config.toml
activation = "swiglu"
moe_layers = [0, 1, 2, 3, 4, 5, 6, 7]
router_score = "softmax"
norm = "rmsnorm"
lr = 0.0009
beta1 = 0.95
seq_len = 1024
Below are experts of layer 3 (counted from 0) of a mixture-of-experts language model. Rows are named gate (a neuron's input weights, with its number), up (a neuron's input weights, with its number), down (a neuron's output weights, with its number) and show model dimensions 0-255. Each number is 500 + 25 x the weight over its row's rms, rounded and kept within 0 to 999. Numbers have three digits each.
Before each expert's rows: "raises" lists some tokens whose logits its average output raises strongly, later layers aside; "gets" lists some tokens that make up at least twice as much of what it gets as of all text. This comes from a sample of Wikipedia text that the model never trained on. Tokens count by the router's weight.

# expert 20
raises: "r", "ar", "u", "i", "ol"
gets: " c", " s", " b", "h", " h", " St"
gate0:494501513503518481525544544535544536506487501526523529509494524507519558468477471486535496519492515514493529497483530488464510471524511476487526530492517528512567484522539500464526493500517485494521533515515530539487475505525475502516517506502527515491463524504510495509470453475514451474540549497505481452452456506492447494477497461563498464484472491526506504531533527503484492530462519481501488524523516477522510511468512524499465475483499494529493490506482504451499511473483521496496505505491521498496511505519478477499489515529509486479488562460507548465483541520540530520517480519490475475510526499503524512467545463485502459485510502479509526482509472455490525533506510521472516495520469506482490514463557477538522505480491540514477455535486438439533499487484526
up0:484497519508489522493482506466495510506531506473485502508531487485492459541502535475505504509498484516480471497478508492500514536487515537476522463495481488471438531502488499497480520489428511518513466536459507466480474527474466506513482489505493551490512486499450510514511494530456546539490496484490478501534469513543497485539493510474474547511535506517503512503502482484509549477493492498477511476506492487465517456495507532501525507507532492488512503519534486538516490487536529447474508510535449424503466512531494475512542551483461525521487510513509467506493478499475509494481458491509488520483535522464541488538486495536489535492509476532519461495517514458504458453480483511511445501450489491485513518484474505561516468512565461520527507501461529519484515539511464
down0:497495507456486482514533541510519502512544540476481472498503438548516487455480538532491512436473498517494473494485520481513494519497501562484457534505496447515494508519446451497528500479498513532483474491519495473504471521520519488513517505516527498481486498491502451514535533492529516440501529516459529517473477513491479503479462508516507498491508499518488525444513508494482525480445512463483472504546503520521524478557496487519508466525492517533452481507456473494488480509487526489580448503488503508517557491491490546517526504492480480460540464480523521474447482446511494529535489507494517498507515475512461479562517494525496518479491488529474498498518525508449512477480531485501486501493539510499487516504468487494531485499505512503457468505492496494522490485507495
gate1:471497554471504525512491482524504471488502510508516511486469508503465481543519483478493470495501513498491504562545529486460482476487520481429518503462511452513455486518480481514463523498509449502472505509482504460488510534505506527493477527522463477480491514478549495535465481517515498499467504518534485513530511470455510512492488532499510480534486509526523460532522480490462490487520452501526481489532507502525471511540540494481530483482457508490461480485506462476506505490474520528531489523534511522520486514484491542536492477491523557532567475543527455495483548468501482464495542452508536496474515455522491492505482518501485530508490523510528533509514494508436466553500501481466496498502485531479458512513513467498521494512516532502508526548508480496532491476482467
up1:505487472560474490507544514431508536515501477510493489495511519474512526535498533519524514482505495545477511480440474526464508486500492520516473478446506548464492519475502470500509460455506564526499515473483504539477492460514493469516482504520528459465529482496466527496497520535514534444470451465494529508515515509489503515523496524516543477537517518513481516501483484511486469527506527510480529510518523438492505481481475517521469480553517471528513498500500511511528517506475522478500496501499555483513505458486511491473488530501519487562475493506460502522508483511509489482512531505455523547508471516449516484471498469451479492500515454494471480493492500527524506499504529532507521503456491475495494542492527471497509496513445527507487517479480510475532538543502555
down1:509513462483519475468516523498514492496478505469504478470503460484521516519495506489458543450495520484522502523493471506517491519528510533507478521487508487486501520498520505454525457447507511462526467532490485482519493520499486479518523434451549515470532489478472515517541482490503452487486522476499518473475502540529559489519463488515493496449547518485520520496466497521452495555493542490480514507498487521507488479497506537513483491535502503499510506466461520520485539540475456514515506505520467468494472499546490548522507524568537480522500532518505522447499482528515567490477491483524543492521460482483492520474498483476482490521509503501511457440459478531526560497505528510491530486512462500516475461514515517495483497530488476492494505507518510458487489517528479
gate2:477518490513471489481492516480509488461509469515485510493498499499510510498514456482504481500455490490518501519504529453523503525490525493435503532483508493496485479496491460495494464482546509530490453463534525497507491482475514480465519443518522543549503468530510475498526523446490494551509496500464505544447472503554472514502487448479459533497505529459494535517492515498530484536533513495498460486564519496485547494505477517489510516545501550508507467542526476502531515487521469511542490509499487503517547542475481481470504491480529522472504492469495497517473465492494496489498494476542510488461529513510497497497556542485502508537516497455484498492518458508500496551493455544482501522490462494520553502545501526532501500482523480474475484494485495547467527534518482
up2:500536460498495425482519515493473501500446519521502506479473495483481508500460501509474481487532484486508497478478502520525481520458530485507480514469513526469455496534520473458489450513535466522491501527449506520526497511496475513552509505502516538489508514491525476491508548512525508505505538512494454480493500499493544521523490531446513486491555475505506466493484513520501504464530504477487464487506495487520471542481463514524448485493513467497535512501485518519452504521500510553457513493509441471513491460488492499517443549495475542492491518501498543515498514549509542504510472500461462496452508515499520453509486501495529442515502489518479480499494547518478505525485484516487503461487487524490514466508521512501473539491461473511556450504493463463522457509513486
down2:501461466496550467535503517519535483492456539511494497545485477515446556534499481479480507508489488488515521453532510525557488514483480501513478505520521473498499474502487472502518498514536498465499488519513487529515535494496487510523520523514461528487506500516508471491514499495500516480503532484520494533511464473462489507505495490540495492490531512496544470532508486475532454491498532494448514450501486483519517509468515515577535497470517503458477497520500530507484484528475524486523470481503468502527421490544508533519467453495565534505525547546518518516486495502527500467458501463505482487488500531533512547493496508459473494499470499485517500484508505480524538512525492542497511471479512462476455493492528525489459479519553542532487480525481487487490514520494454
gate3:470469481502454519522511496520476507480510531508505490497535522494477475510535501486512478497495448478461517518497494472472477525507483478523500489542459477466517454507478495527448471556509512442499509508503513483478472537512507528519482509482490493522510511460520510478501496486519541476537512505476492517500480475500513462490412535462494508486482480493509481453502496508461518493525521518457529494518473490528464444496517509467510493488512530478517489487527498478491502493497492513557482530496512513533501514496500560481524477433530469523475474500561483529518550509499489509482539521506515493477529487491513469488513528467512501473467575507467492515503522517487482512536496510457544470525489542493521521528494475501498513531490502472466505475546505512544525498508430
up3:494509476521502432492469491472503534485495505518522476484467516531474488516503505508529517517502488501519517499477510487475495495506526513527481510497456458495537542517500481506460456500502545569497476510482496506456534506497490441505488535491482477521536461505497522489482500518513512498550490516518482491503530500493503479463475503483474546457535507511528534501533463501414478490524523540505469457491471523459481496518485469476494498539515515492511530536472518500490502532508480491454489493500511455490509501492489467521514510451484523543506476495483473513504518484493498471477510513451514462482494484483473495560464497523481474537499483493493490488517493527548515427513495470518465459477502474491519481480503514556490494502463464513465494542511547523499472544508548
down3:481555459542459493538482506466492493518512497504491485469506468474551494515520497492513561488458497490476484455457489477520491513494492514523487483507488488482564491489498520455553508480519490488511512490490475482522487514480489501533491474466485517507439475466515500465496534484520488482497502494467540506526510502501551493465522499510543484483503493513463506467504499526504456509472504491477526499504512507500531481503495459516487498526489525525521524487494473511529499489453496514547475562517519454487492490522546471497501478502511497540489487499494521469458518498551497488489462517493491492509465553469517568506516474502464447545496509532469456532496537516478553496485484496481507495510509512473464508496499476498522486509548452499497492535499448516437517536500546
gate4:474541483438527513450465471548502514496501506530494472495509515520519486508478500466517470487534491468518503491532514452521511476491505484476465497490490479540509489468498533498462491496511489514461469509496522527511468495515514512456506520503465448497495531496520457538521531480512483498491509510522530479471538502515477560487516518514464537492512458434470529536475605495494459480527501488501502478538487538485501521490506478509546493447478487451499500510489513466459496484495458552504477522546503488518443516480510531470505501516519543470480496497496499521496488535476520475535512456464525484449511472491491466497514535492513495514491477503557507522512509528481496500486465511465492504484478524496518506484501477499479489516483530479531497507472499523504508486460474
up4:456544487534518493503464522477510521517513518494512527544502488485514527478497472509500522498462516505494575456491504456473519485515495510469509491518514495530492502503482476462519511500523513477532488474508476483451493507540551493545517498490489470514499445510473499507560482504514474531503470514427540492515483526495472495492494473513479514501514481568500501506498438509479510516472508503518527518494522459516500500470520502482464505533490507519512511471474501513468530550458512512496519459499559512506496478503503504511502565538460511504499498457487539445507488494522501501484526508487494481502479530464542531448498481502503504490531531543461478475476482535519535515533527496507487496499493475496468503484518508491486454536497509540458467516462504550556528487491490
down4:497522468507480517498498533464525496493457499495489506489503467489512483508494504493493499458518509530514536512495446497479489523518485518514500523509476480494472526507514482469542472477547517513477484548495492509525543494528531480513498443487552514480531453505493535502498511505458503454484525477482510546452456497546545468508515511493541511544502508505498525492516477511447463514485494501496518521487494475439492506501492532504462506501517511526534439485482533531491552567486473541473486496496494481551456497551473510545508510507536463496488510489558526444505514504515528468477469475494507484517464489447492553475512533495464475521501504533512480450485494490506500496528482513531534492515483497492474494491518493524498480522473461523484527507506491502526459511525480

# expert 28
raises: "2", "1", ";", "re"
gets: " ", " t", " se", " j", " cent", "–"
gate0:500498516526459535462542501519523486500515506486481527510506511512570539520495459505538523525483488464521492516455498458468470460538522510472481505488508488504507500508464528498494467533505541496510508486494547513491493458481501512512483475489493525493541514461503566551446513482499536503494514530529491485466478523545509481469494452542528506519487532497472464512500484459506516510479528536473491491486528506512518446508507474522511554501493524517511507490556478467501522469515526512491486517474499467516506493492523487451552495453536522474458507512537501513489514497500518477487472526548502559541505487480480481517490517495510477509508498486521494478449508476491509533546450482493490486459514530505500553494519502485502474464477472529493537470537489476514508539484492
up0:509521499537511502475499487481500518485500450474547517443546476473508534504540535483482493486476480484493453497516479502474449475484494513478539498543468496469523493475490490501491479481465527474501481503541480493538481491526530475479486489505463505497496500516499488443464539473536496498511495483534457510487489503444505512472527517465517536495503481443494455546483527496470457500508487527492501566508494525517504479516472489468485510485538499526567480502523496488527502519486506470516470477490487538482486530510492482521531468497546527507483500518490522503483514507480468540486483528459532502467544508519443475513503495513536464529467506484491525472507497493509525464468521506498511568469555527466513555503507532520512493502504526521498499454464503468504540495512495
down0:545514553500440497520487527517481508521478490452533553455552475492532512467536509497526504492505518491490501477523511516487489487448451469516513522512425497429531483478506472497480525510494495513478500507527494482523510490498536465533476493547483502489523508514524497456505528484517508487514485466468522500484494528532484528529467488536532508519461521491522499518471499569504469520549495474501505502515527486462510534507481542475556476480550489468466492543481529470538496539528489457491459514541512513545457502504502474493477490471485479484500506506509500488511501484482512531470484503510495512512460496492505492473500516491465532480488492527534471516503465463478515508490483467487494507524476499472469470502509480517528489509536496459516450480523498512536542493521487
gate1:487531497463451550481518482464506498503505554518504482453494515489514505524503539454472481507500526498495535455508497534523470501484490464452537508527507498460461502502503496496482520548520508505523523491469499465514481552482508495477496509531535504457520511466461497483452511526513511476537460551481469476481533494477492511503499524519495530532502504503506545497482476509511491457468520484538448512503473499496480514545506491477476514504535518465489514463515472446503474459526489540453481464499457536544482470532531448488500481468511472488489489489533513478506486520487520530536526492515502495513471450484506535488429503508511501467492486511505480480548532505529515515480506496527490507478522473528522500507477512494514471529534514493472488531512461524492523483448472
up1:466507515500530479444488518491541470522460471477473520534510513507506509529486460501472517513502454480465464522460519507513480494466544502543500529531518534497510479512499510455508516521476473486481518500489509498512421475471531500520490478492497493499516551518501480519504534462474442504493506521536523503485483521501515510518492544483529496516471493512549549470491530530523532507498492521491542516479494526484519541474522512514457524520508540491525535474497467497522458495501489462556519496473557511514535491487493475458493530508532506475490475521487456502494524491497534531510454539500537476519523499529531514503494460477469485470482476501499526519495503514435493493524532554478483520510470517486466504467523520490472499479496493514465478453515528478489532514549495
down1:508521514476491497496525512490499521488519517512470526535531479496539505482515474423507528516465449479453488461546511535506492473491500506528531520465483497507533520476503526525488527531506521487513487501531536512516529459484491512481518493495480470505531506484527506527488532542479488455544471502511514515512454462462496534511478509467479508528487487543481543492504473486509512486488496452483504469511495472549491484507508506487500483514473479539544522464471520474485486521563496496529537492498485508517502547420471523463518533497501506540533453490462496480456528517476444530477492519476486484467456502506543535498510477496524484542524481512486493539471516499427506491498490528479512509465536473490516527474462489506480496473477516508530522515492521510505509481502508
gate2:476482489518477519498504529510469516465474493483508477550520527472510496482486506537511540486492478471452532516457523478473477532494489469532459490479489503527522536557533511509492485513498526536483503486519539534551433500513484488521455504485459497489499502455478467504517463478541474525483453503522480487491472526502516535493556494498524520486522495484543492481503483456485482470492483510490487515501459535491497495449496509523533470474505494516474562484508509505505477499494495520489513445504501491497470548535552487544509493502503520506498527535485489493503498538506460511521479473498519486504458470519494494546482521495473516499486476500538466524517478480471514489486529499528494432495479494486489512502530478483528463566424549483489511513495496493524468536488505
up2:512532465480525495499457483518495499552514486495497487502498499500515491473505512479499483518459494513484492560482498475510448522500504526495538511524491477475430481524452496461474480473477494466517507473496467475485533536503505512504491510459503485541490503526492525551535510549520452522512513511533553502497494451521486505471455488497514493485452477530472482460518487499497518504534498528516516479468493412468511507521495515488489558490496519510526535508497519505495492513470497562462495517501495558512452474491502498494493521485445455487546468541490501488490487507491498482518508516498501479533533521494515524535513484512478495511474501510537505513482553532495484507507550440472521564506476500485517507505480518465530474491515513475521461502460522505485479486512464
down2:464538497536484513526490490540527482523521504497495490533486518461478511514483516539525504494497494510509548478501481523501539509467564535521533474507481503509494507520475509506499530474478548535511459523553485497509530498501485511526513512497474531503492510559534511485482517530514512492497496502491551525485498504481495505437464494521529501527476520491480520461534500508521549547542502479450487486501531471464508524481502480480466519476502553494515524518508465517498519550488540491521458478499501536488536496523512474449494511491482492550544496530493479461514450499479509466514441477469523518504523492532458505506512556463478480500508501499531535496531502520524548522481461474450492521475459520465496489485498515503504479497513475483512498502481484494480429511538502
gate3:498465543537471517497484521490536482449508511509464489456498518467464506455459526497459486486530489494474497517498470519489521549533480515522516506526522502496497507483557561499509467483507514517501472492533484506477476536471472458504530514500522494484464524462448502513490497548551498499512557478464513540494508496525483497483505505486461514471512482479521479487460518503491482521525525525467503514468523515500504536475488501532468499514517518527486487500520515494487487471478449481448498463474489487497506478497496461510470527512519469496537535534509517489472576480491506534508506553541521485522484501496515447488500509474490501470531557477521484448505506512498466480484519531511459501502550507500478541483453545518492528507467491472512498483452525492501468511516501
up3:513520494498511530480503491472522458506505506462461481497471530508449540495526522515495522510512481496494513445537543460528502515508505486562462501482462496486490473538546535541494492507502509542474487575484453476520543581466499454552497502508525541508506470456498537470493475524498548494519509511483512511516514523520518510451516540463481521487508517526497528488489539526516487490489504454516512496501465499483473490509525495490513517497560480490483505498439481511499494488511512440461510450501515488499435494508520465494466498489516482502526507505461487479476508464474463503529497521479518517520473495482520473470483520490485509507501508471491483466541521498507460453500467473501478504521523501506465470478504476471512532525541509501502511477496467489479491496514499
down3:511490451508462491489490508485478496552493504464506523494510515508516447509499481502505499485497525492496504535505515450500554507474514472480523499502525431499486484449511548503510485502512473481503550510535475482492476471497487487509500496476536500507495515482518544488530527442508494515507544518515503512464540522523497473531506503483525474556504480511487492475484565522474515487521479501516488494494499496537448501518507512501518524454452519497512516451507520539457505514528475509491468485517505508501470493467474484528563507510513536492476487491504487454516474513523505525529536513451487512495523490473503544473535512454476498494504505476506439555450525468547518533528519474451535503525486509522476468535490454510502458482510495523506459478479489527513491513455471
gate4:467433506463534510504520481523534476513500502462485538527502520497516498476529527468518498468482531504499515497489519504477477512518480510518491506511463507499502534496529503498518520488510486496481528500467493470487500498492454534541538515575488425486469513454498477519561523478523530432516475510482546500510503525491467450504539493543497482462520523508537519463512465510477493512507467438520497499488492516496518531532500473532504504504497503513480536475501507478506499516482511498461557529480473506475501492496463494525474521482535487492498484495495528515490463508484537511499563474510570476506536528546495520505470485489483560493478540524493478482509530496471498506534461535493525474491480516503479481490490523467509458529506505505492513493518498502487530441464483
up4:453496500499547481541528480470491515509468472465491510536479539520493482446497488518503495464483496517477517509514449498462498496508485486547488496465530489507479515493544548498506508500501491496482517504488455497525482524516520494463516513541456474474488532453487511545498518476521524476490464515506475481492523507494532478518539523521461512468530490512539517499511479468482482486481483461510533516488489488514493540497483455488508480492509501512515483494469502451501475508478521494497500488512506515496476501498524497473519517471538510502482447499511518509522468530474496497481456535490520437524443520550504520521510529503477504508475558512519472469489513471438526501476457498465537535493489519475544514545478464534504487531576541492522460521515542490476476484477538
down4:495481487463482531507479528532472491522515436511523518497505511531531516500514481479559527489516511490513476535544534534464501475493479496487501499495444476529490520461522522498513509485490501473485527463534503525502551501499524493514516520499448506463519516513529471488504504539532513479496506502494501508492484481458483502519520539507556491543493497536492481470473484470495505523517449449486444514523503523524497482488535486488562506515496490505511505514521489515482488569517534509494515485484474463474506543506464495517494530505534449517544496503506501495492521529502506541475510439517488486507513531531499497531509505493490469510470524475491511488519504499482552496570461498534530487459478514525560504518491492534480568508518507516512549512559498498496492526479472

# expert 23
raises: ":", ",", " -"
gets: "er", "ion", "ly", "ation", "ity", "ies"
gate1:489506533500557487495543476502437480513488500476458469482481524521472524507474469517497479549525530501554535512508511506520506460527492478459507494455511480559478480502503479517520446492506509504519458538476481490483459523513506516478512469552516526510476464502475517455497509527494484476524515469529496489510504497542496546506513452560510492499526521551512521506544470477481481515508495516501507480479527520524529503514555485523517477488496503529468472490523526523527486520486451464535545502497483547537508533503491541497522483479474521526511474538494517498478492501504473473471498509446494495475511521509539487472549499507467508510524512473457513523521518472484505501501456509501526487523478527525515484493502486505543501480516566453530489501506486502488466502473454
up1:477472486512505539509493531515544503526428488472518527504518443482488531532509468483511530478532497531502521478445508490501498541498517488493487503490515467476477504513468489482502481530510508523500514510485533501474504450528519514562548472478495506499501546521519502534511500524465497523482476572475505541515476511503468478490550501541475489491540473502523489521506487520479441473524476511530527528521465469484478461506493503509462476504486496514511498509489479472519516487551478511485505506521514536479534498502530479487460533532512433508501496444498511477514522503501494454534501487453493480486503507502557505516538541488493504532463452528493461479504533532495488523523552548494496492490500513429471515492523466525536488506474476493490523510492513489520484492510486
down1:494521561557524444528512521528478547499458510504443539539485503473465487517500526504461451548483494500527530550474500486536476494539478514484482499541507506505495464504526486509573456479518501517523458488487498510484479484497503535518538471531513494520504519483501504522549486476479517494479482500469463514492468498573521515474490430483467466500489509530473522516511524504501497512491531486491513480513483520482498435506477508503491508464486471517459495515535580475524523496502466475487508527477513519503508514528524512500468460484507490532497539493500496487508483500522535486497534465479485511483487461476464488496552512488551507472474500506498505481528467490517526465484483496503473475507521507458473516535497489502513503494502473469499487491511521513485516512555500
gate2:472479526501483487507446533543515519499534446478520468485512510482467487485488507535503480482529508492484477531532477470446471508506481536504519511466523515515501496497493518511506529468541536466443550523461498495516541471463496493527537486499496497500524480496543495487485487495535508490505504555529531516533505538498499481481464488448552506466535518529550498498492522508524502483522484497479524474505529542490503469511546497510546510525483518524498531545473499474508550465492454472470502485496494507489484505504489480516485535518506541500490514489452513462484478478483529527515535530537535508517545519499424484500489484499473492492514479505519535476462481490469460517540529460498490525499524473486517480431459507511480497540495503486481482509501504508523481541499518
up2:465545476487494506494498467447482528501515526495521505494539500488513482552475487480568465475512484562503513488484437512501469494480443517451476474492511543511483508518497499473520506515513519500546500467503478502457503535521476498489479500501460492489475445490491488529501520518478528508471508504494477526466557473533504489502502513476447503505450476531468556436502528497507489441493517483474505525533497498476484501491493489475457532486522482480518481471519487494491511517508529492491493485526491480501487501502501484518503468502522480501492500461561465492541487508478469509513494445506484496479467448452533490498539505533516499491467503494517472520479549537504506472518507522465457495514498526472479538513531487469534509516486533517526517511511508476511522441535484
down2:476479463497504497552503483520474484527524461457531470506495503520507519545511496493486497478494494415514521557527515495490476494509481493538456507508522535507495463504465505519485432497509496532480511453487521512515500503487477509479496507539502495515497501551544511481531506503533463480537519544489523471460456474494483466502497521514473529486517516486499519505505494509492514512476465508508557471489531505483478496529480483473475500406486503513516489457473446476530537514527506469475477534489486507543511531493493489500467500485456496450473529529503497519447508510481543512477505482488525516538510510505474540507452527517481486490529548474517500511480474481491496501476543477485507482488538491475470512516510500552513454498502487494494519498489508566521474490495495
gate3:485522555527523492504483502514523486483505527519498508491488467477453528547515455516494519483501431487501480573511476516502487468484519520484472526457527490482489504510535491500477511483504488505466524494515499485483494499454501532495526536504488488493511467498533494489477491522539477501448529497476447454486479537535525501503461466503514516491528515478526502526523459551494474496506508456479489516487490524470483484506489481542502495488482493515479510485507542515498532488521509512434505477480548475510544488519486465531521502457481499469516497525508471504501549519492467453480535542515454505490471508481443486518516495586534518509531511488518489447484485462499520467500463487507490470500545454510506503482515510472512522527514542497468511522480473491502488487542524
up3:438470516500501487519483528528522518520538483538522523514501534490444513467454511465511534492500469513494484530569495479491548467496483490515523525483540504495465451494506527474524468498488569514553460501488481515533509496471519493488509507506490459493515517479477513477498506521492507544518483468484469509485506553508478496488501481503516489536499510514507483474494485509482525494508541501495523543464523521508564539503483509518475507508507540559522499503500455484463511498487514475473530506537515512560495503458464465523501506494503512525482510481483495501496528481532505484502503537519511475501451496529496456516496515484473468556567487496514509497494480496518513510511442503521472523516528485483471501482498517532503506514482464451462489495561469464558489503503516
down3:459520493496550480439508486462511501520508505495522480481494494477513534490500520484479501505528501491519509507517497537510499507457530492483514515477512520534518533491517501526568500513532465475483511477502532492484506504530495490501534500440535532489536502477481482495470519466534515459451493487487536513505488460458486522511517494446479508505510463502508478515499518490494513538483500464470498503539505518489473486494561516559513507501511502522486463519521495507516512488506465500488454517467485492486482526474528522554473500503531462555539570523481556513484519444528494561518526443533515523513521438519471459479489492493500523450533465523489489471505479548481527505475510480500483505520483504515539531500478488494483499522510502527504486508509444482476500491484525
gate4:495490472518479473512505515439510508529491472494511470509510516496489523478487515520546528496489488482468525511505493509444481542516493477498482494520489450472492482539472454499520517479511500484478538488536537489533505482521497534501491510495425461521525520515469472516501496488506525517516523535485500493467497488481525479532559509550503506479489535533498512455487538521505494499509485534473499534526482454470501494491530519515522531440504498473553489496484486490474507485464468486482498496476509508445504503532473497488485533484518530498462519484508482448504505507448514458464485507454528454523563442496466544522488527543507523444477496482520485501481498475515538528490498531504493528480462500513456561488508515498519513477542504488523490495459470497508525500508487
up4:492515477511515504495509497491522509506528467455516516512493518537535510467509557532533502459468470482511512505492459531468529546548517457520525498473484485503496449511529510511512480495464498509432513530492520469518527479480477516525505476514474522503493498505477474522485555477527494479502466483451508506490503503526510488569521447480500504531533501503525501503554510496496469499494545483476468501556450515537474499519472472484500505469522518487508520472482503484523517511480425480537519514506507495491478488508481505503488490488528474507532454513492530482501504527495428478530471463466494483544502475490500567502492521484523503426476524507492461519488488475509472517504451505505507520482469468479527520514507497508497536489506493504525514458461500524470479535506505
down4:500530494490521493509544538539536522491518529528478534536530479483471523501532531460517514447502515498481492530543499469469486501518482442510598494514544541504510511480498463502485487490536530505475477484467484506520479463500512493497492501482523500454515486515479531535465504499523495488534503539517476499487464472511494482484491494507482521512515517517508453502509473540497491465490482520540467475549484510513495497524517495488499512487528493484479493542506518508491524531470523509535502493499525506468514519456516502493515515536504525470489541483511499489520528506444526529462497502530503483479509488452482506507478476524437493510463518519495493470495506485479482535505470451483483462508522513482508490506537511528460492433435483518478526460516484578480506519464518
gate5:498497509549490475522521523500520510493501510535544489508507534477451504496500523509520490501467421523502474536508481496530527491441494477499514490534470505491524452472513524514504515488489503486473503500503520546476503493509525499504538522519514490505502500505518472499509481498491504578443452469519444517531490486490458466490507505492502520462480506460493484489517487540508569530545468502452529526494469437518498504439513489470495536526477534492540516510508505467493472534500501490464476501531543479485510485505472517496546502502535457496490554494476502500515495522468511516513501492513530501510466506515547476520502457486537520468491505492521502543504506503526543514500462496540505470522485476439514493526532497483485505436523460487526514514494502510508482476514492
up5:468502475502476476509542499492517500491453480501558500538487504530508464490474488491507540532465539554515560482501477479539503508500522505480510500518467533481507469497489518509493534470498447501502491515501493443424494475478474544546450476520517488470508478475470512512502491524506467513510511498512516499492517534489482493472504479519493501502513529546542498511521469519528485498500453495559541461511506467496507492547529444509463513488496504538452512511498519499499478516510485500509517541541561511510532477480527511479537526519501502480530483476462485463459484517503493473494525494506481527462467511463487549498518492500556506481482495481488519465522498520466503531486548540499501492490491524499550466497521438519508514519486483534509501486502509517524474462495500
down5:492457452519453508539519492517503507441510529463543497504533518526530539491482521491481468457483514466548503537516494506504503509472501489559521533503533526501507542457487520487479498551499515507441506464464554527517496520533487473476464520524500505478445483493505476466491519487511521500522481467517504512504487494532462520490490552518470511519510498511481476477531498518510539493484505489489522520480515501498486524517451498494501513468466529473506497500495459511550509519533499507492468479534501526483454502497500487500507462513464510539495474450485509502434461474453493505503507506431520487501485534435517451486471494467470467500450516487510499471515513485519489491515470473484509534500515491515510540471486519488468487532486488468488510498514465492505487498453517